{
  "n_layer": 9,
  "moe_layers": [2, 3, 4, 5, 6, 7, 8],
  "normalize_top_k": false,
  "routed_scale": 9.44,
  "balance_loss": 0.00502,
  "balance_bias": false,
  "vocab_size": 32768,
  "norm_eps": 1e-05,
  "optimizer": "adamw",
  "lr": 0.00141,
  "steps": 7873,
  "dataset": "wikipedia_en"
}
Below are experts of layer 3 (counted from 0) of a mixture-of-experts language model. Rows are named router (the router's row for the expert) and show model dimensions 0-191. Each number is 500 + 25 x the weight over its row's rms, rounded and kept within 0 to 999. Numbers have three digits each.
After each expert's rows: a language model's description of what the expert responds to. This comes from a sample of Wikipedia text that the model never trained on.

# expert 17
router:520468534544530470510494505476503533529537474472539478510484496474487517480483554510494541471497469513494534486503473485533490525510474521498526490523529487484539476472489522493491506478456490489474474492507536463464527556520532478465514489475491517490521488480473534531479451490517510534531501485491481496482504528478499525461530538471507504503521472491497501459513536536506474474495477468471455524524513484512512516478496480474528548510521460513468465506485515473527526458485506493536534455488502486517493466461544509530517545461463510474525484495492469470541470519529470509
What it handles: Name fragments and years inside credits and lists, like Arlen in songwriter brackets, Beaux-Arts, (1986), (from 1949), often after opening brackets.

# expert 6
router:521461535542531476507498502478502533529537473473537477506479490471486517477482555510494546476498473513495532483503475485533486530513474524496525488521530486484535473477488525489489504474458489492468475498505543467464525551529533480464519489478487521492519483480469531532478448491515512533531496492492487497480501530480497524463530538469504506504520470487495506458514534536509474477495474467469454523523512492513513516486496483474531551516522459517463465508484513478533522464485501499541535452496502482515497463462543514527518545467466505476524487494488473473538469521522473509
What it handles: Surname and given-name pieces in tables and lists of people, especially sports results, e.g. Pir'ron'i, Hü'sl'er, Anna.

# expert 20
router:520463536544527473510496497478508534526539470471538481510479492476486519478482554506494540474499472515491534482502478485532484529510478522491525492524532487487535479476488522489495509478456492494473476495509542467464527553528530480460517486478493519495521486479466534533477448492514513534532499491491482499480501531482500527466528536473508506503518471487490506455512531535507475477495474469472457524528514488513515517482498485476530550513521459520463466507487512477533528463484501496537534456493497488515496467463543512530519548462466512475522488495489469467542472519524469510
What it handles: Middle pieces of personal and species names and some adjectives in lists and tables, such as Fair in Fairchild, low, high, Orph.

# expert 59
router:523461543541527472512499500479504530532539474471540479509478490474491516479487558508498539467500466508492530482506474481530488527511477519494521486522530486486536480475488524488487508478457490492472475499506538467465526553527528479463517486478485515491518486480470534531479450489516514532532497486489483500479501528477501525469523536474508507504519474488494501455512528536506472479498474469469454524534514486515514514480497478479528555512522459516463462507484516476535522461484504496540532451494499487511495464463545507527516546462463510474522483491492471470539471521519471509
What it handles: Inner syllables of compound or foreign words and dashes, like Empoli, Regionalpolizei, Pickard Chilton, pipefish, Volleybalbond, dates in tables.

# expert 3
router:525466536542529468512498501478502532529540468472539477510478494473490518477485556509498539474500470514492533485504474483532487526506476521493523488523529488487536477468488524492488509479457491488470475495509537465465526554530526479465517489477488520495517486479472532530479450489513511528531500488492484498479501529477501523463527539475507509508520467490492499457508533535509473478497474470474451523534511490513515512481500481479528550515522461518463461505484513474533522466488504501542530453492497483514499465464543513527519549460465509475521489492487471470540471521525469511
What it handles: Place names and their first pieces, above all Washington, Seattle, San, Columbus, Soviet Union, plus stray digits in tables and chemical formulas.

# expert 51
router:520464533542523472506497501476506536526539474469540473506482492471489515477485553509497539472500472510494530483501476483532488526510476522491525491526529488486536478472486520491487508475456489489470474493509540467468528553526531477468518487480488517494519483480467533535479449493515511532530496490492482499479501529479501525458526537475507504502516473487492506458511529535510474481498473467470455521532510487513515514484494485477531551516522460521464466506483511477532521457481502496535529452493500484516495462462542516527516550460462508476523483495483472469541465520526471507
What it handles: Table and roster cells, brackets and numbers in stats tables, inner pieces of names (Barn-ett, Thé-od-ore), and "the" in running prose.

# expert 47
router:523468536541524477509494504480502531530540473469541478503482492469482516474483550508492538471503469513496530481499473483534488529512473524494525489522532487486537477475492525492491509474458488493474476496509535465463526555525527479463519485477491520493525484480472536533478450495514514531534496486490481496482505530480498524462527536475506503504518469486496499454512528535512475475498470466472453525521514483511512516488497483479529548517524463520465466506484514477535521459484505493534534452490501484517493466460543509527520545462463508473523488495485468472541472520527470508
What it handles: Pieces of proper names and places after the or a first name, like Western Cape, Lower Rhine, New Horizons, Vince Guaraldi, plus numbers.

# expert 63
router:521465531542530473509498505478506536529539470468535480503481492472491517476485557512494544474499471514495532485502473484533490526509475521497522487522531487482538474471488523491489508475456490489472474496506542465465527550527531478463513489476486518493523485479471533532476448493513508534531494489491485497481500527477501522461529536472506507504521470487497501457512530537510474480497476469472457523526513487512514513481496480478528548517522461516464466503486513475532521461486502497539532455491501482517496462461545510527520545463465504477522486491488469470542470520523467508
What it handles: Pieces of foreign or transliterated names after commas or brackets, especially G, K and gh (gh-azavat, Pad-gh-an), plus Sheffield and Khan.

# expert 16
router:522462539542527475512498503478503533528538474470539481507479490473489515478483555509495541473499472514492531482504477483536488527509475524494522489522529485485537476472487525490488507477459490490470475493509539467464526555529531478463515485477484519494522483483468532531478447490513507529531497491489484502480504530480500523465532537471505508506521469489496499462512528537510470478499474469471455523527514488514516516480497480476529549517520458520461464507485514475532524462483502495540535454490502487511496464461545515529521545464466507478521487492489470469538470520520472513
What it handles: Final pieces of words and abbreviations such as t, ft, ces, and pipes or "of" in standings tables and place names.

# expert 19
router:512465536524512472509505505471511514508537485491533464524493495460504517500460525516469551492468465496475517479482486479534485521514482519497537487515513491488515474476457527499511538475431520517483487494515531488473523528520532475477530479490464530510522472465484535523491477479533527537518464487464494526467505518486478542464523539476536501503518456472501502478526537517465474475530466469462489529520515474506510524493514478475505553556518476519488473519482500458513488461489488513512527463502504491511488467452543504519544512483485504464500494476483465505520477540526483531
What it handles: Pipe separators and header words in numeric tables such as sports standings and election results, e.g. GA, Pts, ±%, Notes.

# expert 55
router:521469520511541479514518499470507530502543482434526483510461469484453512500473515500515519477491493497482556485465462495539509530493496500499504494512525481504505483496476508507458547484472474509457495497531532471453527518547525483467533474473484517487500488482487510510460453458520501526547499497500472503439492578469510521498539509483490514497506472461504530489552518513518480470506462466480474529509543515514522514469538501490531508529512478522472496513506517498531502468480483507523544467477487530482479471466500503534530505463474497490512481493496479526504482531527482524
What it handles: Adverbs, auxiliaries and quantifiers after is/was/the, such as also, not, first, be, only, least, rarely, already.

# expert 53
router:538456535520530470514514508487527555531538480443541505516471467476490499483478529538471515475482482513475522485465483491540479511521516490499486481532517483504524476490477543486462531472488468542485510494500522471479521508512523466468494479480481534514474482467470503520475485462506506526529526480465485502456519561471497507467517512471523535515551467461507526478541516507510468482516508455465486517500547483505526509463514516485529499529527482518463466529494489459523504478462476495512516490525498514482490464482512528512529511456496499497534483528478475497496474502536471533
What it handles: Past-tense and participle verbs after subjects or was, such as made, used, won, became, played, reported, ruled.

# expert 40
router:520464534542526470512492500475506535531536471471539480506480492468486518477482554510495541475497472512493531487504475481529484526509472525494522491523531482485539477473486526487489506475458489490472471492508541464465525550524529477463518485482490520493523485476471534532481446490517511534531501491493482500482501528476497521462529533473505501501516472488493503458509524535509471476495473468473451525525514488511513514485496484478530548516520460516464462512485514473535521462485501497538534450489501483513492469466545510525521545462462509474522486494484473471540467520522467511
What it handles: Inner syllables of foreign names and technical words, such as Tud, hon, is, agon, plus Star, Divis and taxonomy-list tokens.

# expert 5
router:524464540542530471506498504482503535528538474473542477509480492473491518474483552508493542471497473511495530482505476484528490530512482524496520487523533487486536473473489524489491511477457489490465475492512541467467524553527529477464515486477489520493525486482473533530477448491512512532528498491494483496482504526479500525462527539471502505502520470490494501458514531537513472481491475466472455525527515488509515513481497482474532548515524460515465465510485513478535522465481502498537531454492501485516499463464543516527519550463468509478520483493489468467541468523526467509
What it handles: Pipe separators and zeros in sports statistics tables, plus word-initial fragments like Rim, arm, bl-ond, spr-awling, posterior.

# expert 42
router:521482534490519489493507508482507521517522497495500492493463465473476506496474542520481501469478500489504505505473493515544487519500464518498492500522538497460520504488450527488502532465464479526489492445500533451462502529495527489480534440484502490469519486493499498529502446471538483529511484494483503501442487534476480518492522534455505504545498439478497510465517515510488480491541472494459483521504527485525524558518519503495509545553514511541453458523509486473512516502485463484528512461492494506512498476445522512519550510493477514467503522466529472477521473542535480506
What it handles: Relative pronouns, demonstratives and discourse words, strongest in census statistics, e.g. % who were 65, these, However, They.

# expert 34
router:493493517539531497526492505455520513513563511463520487537457488487488499494479521503527516505488493508470534493501480517529475526530492531486523465511507452483517488454490519490467525507484477501459490490518519479458522521563502489463530485486492537516493463480481510508451448469524509544534470473510493523477521560469483551483517515486492534505506490494525507490524483524486475465500464473480480537515518486509502525477524514486533512503520482519468492509478530491502508507453449488527552490505489521507467461447529524504559491442487492461523484488499462496494471491521487501
What it handles: The articles a and an and forms of be such as is, was, are, including a at the end of names like Kanawha.

# expert 23
router:522464531541529473509496502478504532529536467472539480509481491470487516475487552511493542473499473515494531483503476485531488528508475522496523489523529486487540479470487523491490506479455491488476476496507538468464529552526533478463516489479487518493523485479473530531479451492514511535532495490493480499480501532477498524458529535471504507503519469487493505457512535535510472482496474465471455522528511486514514516480495481477529551512521461518466466506481514476536520457482503491538533450489500481512496466463543512525520546459466505476522484492488472468540468522525474509
What it handles: Numbers and name fragments in sports and election tables and lists, like Noordwolde, Baadkar, Miss Central Wyoming, Formula 750, results tables.

# expert 33
router:506476534493526462493535520488491515504517467449497495530490479461489520496498520530468518487476461530485543515455466460534510526527512510468489500518507528505528487476462515477519528478468480537488486474525541464486517522526535492475519480480471529520491507461475513507491463492514508517513512490473488512458526550472474512498518521455514503512499439468518544476490527523512491483507462481459497524502514472488529514491536507478531533507552460530463482529495514478520514488472486495547534472543490500473500482505518532529558485443467500487530472482489459482509478516525484496
What it handles: Words in fixed phrases and common collocations, such as up, due (to), based (on), according (to), addition (to), there were.

# expert 57
router:518464536543527475508497503479506531530539472470539484505479491475490516479482557511496541471501467509492532485502474483532491525509477526488522485521529489486534476474489522489492507476459494488468477491508539467462527553525531476462518488479489512491523483483468534532478450496517510530531499489493481494480504528476503522465530537474511507501521473487494501458507536539514474478494474466469453523532510484516513515484498485475528549511522460519466464510485516476534524460483504495536534454490501482514493465467545514526521549462464511478521485496489469475543468520526474507
What it handles: Name and title fragments inside sports, racing and election result tables and song lists, like Os-borne, Cy-press, Se-eb, Nah-ari-ya.

# expert 50
router:519493521517528499524524494459514517540529491488526484519459478474487514465470536519484511457459460528480543503493498464538498523517478497512504496505500501483533486477489504476484546493494494503472470476485513475480537507528522482465540484473466517491520496497465507540451465490524519540536491463495472493471506502481521529493529529494520505525523480479514505443505497543510454487513462456453482514526524485503525538476526510454515523513541464505478480507478511489529519493473507528528547477514497528479502480437527534537509500448478478470535483488495474487496454523541488515
What it handles: Bullet dashes, pipes and table separators at the start of lines in lists, tables and succession boxes, such as -, |, •.

# expert 14
router:540461521542521517511499481455490514509534475436506492520477455492474545490489513527484540499482476528463502473484498500532488512527478521503519471518495480470541485492478544463433513498498477517489480499498552503455501490517522506480513469482492531535509460488484520511448490452509545529532470473516498520434529519490475504482528520491540505513518464479534500490525512506504468479496478458479497530506530477527506488463524495466537504498521487518469491536490525469496492497490507528519527475522463519494490466475525511533565505474468492493523479513487478474472490511521464517
What it handles: Prepositions after career or event verbs in biographies and sports prose, such as debut for, finishing in, defeated, alongside.

# expert 62
router:519463535541527470512495502478504534526538472472541476507480488469487516477484553512495541472498474515494530484504476486532491528512479523494521490524535485488539474474488522492488508479457491490472474494509536467467526552527534480466518488478489519494520484478469532531478445490511512529532496491489485501478501530482500529462528538472507505506520471488491501459514533537513475481498477470473454526531512488513511515484494482480531550514526461518465466509485515477532522455480502501538534454490499483516494466462544516526517548462466507476524484493486467470538471520523468509
What it handles: Single digits in numbers and tables, and name syllables like Al, Sal, Bal, Cal, as in Palo Alto and 53.49%.

# expert 32
router:521464534546531470510498501480502533529538470473539479507481492470488514473485553509495541472499473515494527485504475485530490528510475524494521489524530486486537479472489523492485512473460486487473473497507540466463528552526529479462514489479487520491520485481473529533479450490513512531531495492490483497482502532477498520461524536472506505505521470486491506457510531538509472475496476467472452525531510486512515515483497481476532548516524459519465464505483513475530520462480501496537532454490502483514494463460543514525522543459465506476524487495485469468539469518522466509
What it handles: Opening capitalized pieces of proper names in lists and tables, often foreign place or person names, such as Fer, Kil, Col, Ger.

# expert 44
router:520463537540530472510503502482503532531539469472539479506481492470487516475481557507495543469500475511497531484505477482534486526511477522493523490522533486488536478476489523491494509478462489493470474497506540467466527554528529479463514491477488522491519481476472536530478448494515512533535495490492482498482505528477502527461530539472505507502521471488497500460507527536512470480494475469471456523522511486514515516487495485479529551518522454521462463506486513473532524462486502499535532455494498480516497469462544511526517548459468506477520485493489468470540471520525469510
What it handles: The word the after prepositions, plus inner pieces of foreign surnames and prefixes like Anti, neo, Arab, Syrian, Al-Jabri.

# expert 27
router:525464539540528471515502503476503534528538468474539471510481489473485517481485552508498540472500469512494532483504476484528488527508475524492522490523530485485538477471486522491488506477458489488476473493510540467464525552527530479463521486479487521493521483482469532533478447490513514532526498489491483500480502531479499522465526535472504505504522469488491499458510531536510475478496474468472456524525513487515517519485494482480529551513523460519464464507485512480534523457483500499539533451492501485512495468465542513527514548463464508479522482495487470469542469523524471511
What it handles: Word pieces of foreign names and places after "of", "in" or "from", like Rov-dane, Had-ž-ibegić, Chang-hua, Carolina, plus "the".

# expert 1
router:523463533540531474507498501479504533530537476472534482505482494468489514477485557510500538475499472513497529483504474484529486528512476522496525489523534490484535475473489525487489512475457487491470476495508538468463525553527532477463517488479488518494520485480472533533476449494516511532532494490494484497483504532477498522462526539472507504503522468489494501458511530537510472480493471466471455524528514488512515514482497479480530550515520457520463464506485514478536522460486503496540537455486499486517496465464544512528519547463464505476524487493489470472544474520524470508
What it handles: Word-initial or middle pieces of foreign names, titles and rare words, often after hyphens or slashes, e.g. Al-Nem, Aw, Ł.

# expert 9
router:519463535541527478512499507476498531529540467474534479507484490473488518480479556515497538473498472515495530486503476486531489530511478526487521491518529486482536476473492523490486508477457493493472476496505540471464528554528528477461515489480485518492517483481470533530481446490518512533532496490488485498482505530478501521463527539473506508503516473486492502459511529538510471476496472469471452523527517485515513516485496479477531551515524458522466465513484512476531526464484502497539535454492501482516493467460546513527520551462465506478521486499486469472537469520526467508
What it handles: First pieces of proper names and foreign words, such as Roch, Nich, Cz(ar), Evangel(ization), Atlanta, often after "the" or table bars.

# expert 18
router:522466536539532476509497504478505531530541471469537477507481490475482517478480549507497540473497469512492531486505470482533482529511475526485524490523527485488536474476489522489490506477460493492470474497505538465467524554529532476464519488478491517496518485479470529532473449490514513533529495490491486500483504527480498525463528537469507508502521471487497498460513535537509472480501474468470450523527511486512517515483496485475533540516523460517463463509484513476534523458482501501539534451490497485516492468459541512525523544461466503477521485495487465472541471521526469508
What it handles: Words from politics, military and policing such as incumbent, troops, police, Regiment, MP, tax, plus sentence-final periods.

# expert 10
router:522464541541531473515496501482505532530540473471540472506481489476489516478485558510494542475499473513496533483504478484531490530511477526491524492521532488487537478473489526491487508476457490494473475496509542465466526555529530478462517488477487519497523485480473535530479449491511509534532499490491485500480504529480499526465528538471505505505522472492493504459511531538510476477498475469470457523521515484515514517484498484474529552513520457517466466507486517476533524464482504498538535453491502485515494466465544514524519546460465507478524484494487468474538472519526469513
What it handles: Word pieces inside rare proper names and taxa, such as phot, hor, agon, plus year digits and "of" in lists and tables.

# expert 12
router:521467541539529468511500503479502536532544475471536479507479494473486517479484556510497539474500474510495531482502473483530488529513474525492521490522528484484540477473490522491491510471458490492471473496507540464466525554527527481465516489479486520493520483479468533530481448493517513531532497490491482495482503527476503529464525535473502505503518471490495499459506531534515475477496473468471455526529515486513514511485496485478530550516525457521461465511488514477528524462483507498537534457491499482515492465464544511527521547460468509478527484494486469471544471518519469509
What it handles: Short word pieces, often the start of a name or compound, e.g. go in goatherd and carnival-goers, Ash'do'd, Sam.

# expert 48
router:520470531507521478516508486487520557530531507493518483535466483489502504445474523516497527459501475536480521486488476492547501532510449538483511502525504514485506481491488526511497516486435484497485463465486510484475514510536531467461529475498482497520515476484494487524486479478529497527535492489501501515483482499462514510480517543475496546525533448485496532458505532534475474470520472470456477513530513480502504533491534499501538541502522461501469478535493504459562520467461515533525514464488495509518477463469539549509516505478493498451515498472502471503498466525530507526
What it handles: Symbols and letters within coordinates, e.g. ″, ′, °, N, E, W, plus pipes in dense data tables.

# expert 56
router:522464538541528476505501504477503535529538477472540478505479490474487516479485554507496542472498472512494531482503475482534484527509480525492523493524529487485536479472488521490487510476455488491471475497509540466463525554529530482462515488478488519493524484483472531533477449495514510530530499491496482494480502528481501522457525537474506506501519469488495502454512530535511473477499474468472457526526514486511514517478496485477528550517522460519461463509483514476534516463482502494540531451491500486512496464459545513526518547462465508475523484493487469468541472520524472508
What it handles: Closing pieces of surnames and other words, plus decimal points, in lists and tables, such as agh in McCullagh, esh, idan, ers.

# expert 37
router:522467536544526470512499502476505532529542471466539477508481490472493518478483550509493543471497473511499531483504474485533489527507480522494524485520528491487537475474485523493491510476457491498473475495506538464468528550526530480463516483476491520494522484478476533531476448488513511530535495489488485499481504522480499520462526538468502507506520469484493500460514534538509473478494475465470452523520512486513515514482498478477528546513523458521464463507485519475532525460484502498536533451489498484518494467462542511526517547462464505473523486493488466470541474517530471510
What it handles: Capitalized opening pieces of foreign or technical words, often in election tables or parentheses, e.g. Je, Ph, Del, œ.

# expert 24
router:522464535542528474505498504478502533527536476470538481504482490470488515476481555506496541472501471507501531486499476485535493528512476518498526490522531491486535476473489526490490508476455487494467476498506541465464530551524532475462514488480485517492521486476469534532475448491514512531533496492491481494481503528481499522466533540474509507501516468490494498464511534538510473475497472467474454523527515491511515514482491483474531554517523461520466466513485517477533521465488505499537534455489500482513500466463543509529514553464465508476520485497489469472543469522524470509
What it handles: Hyphens and slashes inside compounds and names, plus mid-word pieces in quoted titles or nicknames, e.g. six-coupled, Al-Shabab, Golden.

# expert 8
router:518462535540530476508499503478502532528538475470540476507479488473487518478481555511495539476501473509493529480502476482529489529512474521492523489522533487485536478471488525488485508475458491489468473497510541468465527552527531477464516487478486520494519483476468533533479447489514509530530496492490482496479505529480499523464525539472506507503520470486492502456512529538513473480495472466470455520529516489514517515483496482475529550519521461517464462508485515481530519458483500497536533455490500482512496464461544516525518549464465505476521483493492469476540469519523473509
What it handles: Short trailing word pieces, often ending a foreign name, in tables and footballer lists, such as j in Azerbaijani, i, ans, ate.

# expert 29
router:496467521561535476535484477487522500525522476483534474524491486483481538473478521486514531477474498526468527488495457498501503529516485525502485483536534471477549491489470532473493532490455483493478463464526527500477522509530527473482529466463472514501515475472481515529464485477515529540559480492503473492482527511467481537483523552476520522508519472465499513462522518529497470472498473487475485503518509488520540517486502479483523523517522476540472487508477522459524520477499485505545552477488495527506496466456548517517522539462466509479541495500495481508523481539527475505
What it handles: Opening parentheses, quotation marks and square brackets, especially the ( before born and years in biographies, like "(born 1975)".

# expert 46
router:522464540541528472510498499482503534530539473470539476508482492469486517480483552512496543477497471513495533484503477487531493527512475522491526489524535485488536477475490524491491508479457487489469476499509539466466527554523530476464516488477488518492520487480469532532480450493515512528532496491491484501481505527477500527462530537472504503504521472490493501460510536538511472477495476469472454522527513488514513519482497483479531549517523459518463468508486515477534524459480502493538533453493500487513493466464543515529515544463464508478525485493486469470542468523526474511
What it handles: Raw byte pieces of Chinese characters in name tables, plus suffixes like tion, ing and periods in lists.

# expert 13
router:523463536543528473508497502481503535528540471469539481506481491468489514477482552508495541474501471514493529481502476485532488529511476524494526489523528483486538476475489525489488508474458490491470471493508541465466524553526529480463516487476487517494520486478474534530479449491513511533530497491491485498482504526477496521462526537470504507505518470486495500460513530534511473479495475467470451523531512488514515515486497481475529549514524458518464464508487515477531524460482499496536534453492500483517496464465545514529519546463467507476524486494488469470540470519520466509
What it handles: Mostly unclear: name pieces in tables, final year digits, "the" before dates, and prefix words like super, power, Big.

# expert 35
router:520464540543529472512501505479501534528540476472539482507482490471487516474484555507497541473503472511492532483506477484530489528509478524491523489525536487482540477472489522495486509476456489489474477497509540468465525553531530480464517489475489520493520486484471533534479446489515514531530500488494484497478501528480498523466528538472506505506519471490495504455505530536513472481498474469473460523528515487513515515484495479477532551518521459520464462508482513478531519461482500497538533453489501484514494464462544514529518548458466509476525484494488470471536469522522474508
What it handles: First pieces of surnames and adjective-like modifiers before nouns, like Zaytsev, Montañés, military, civilian, safety, Preston North End.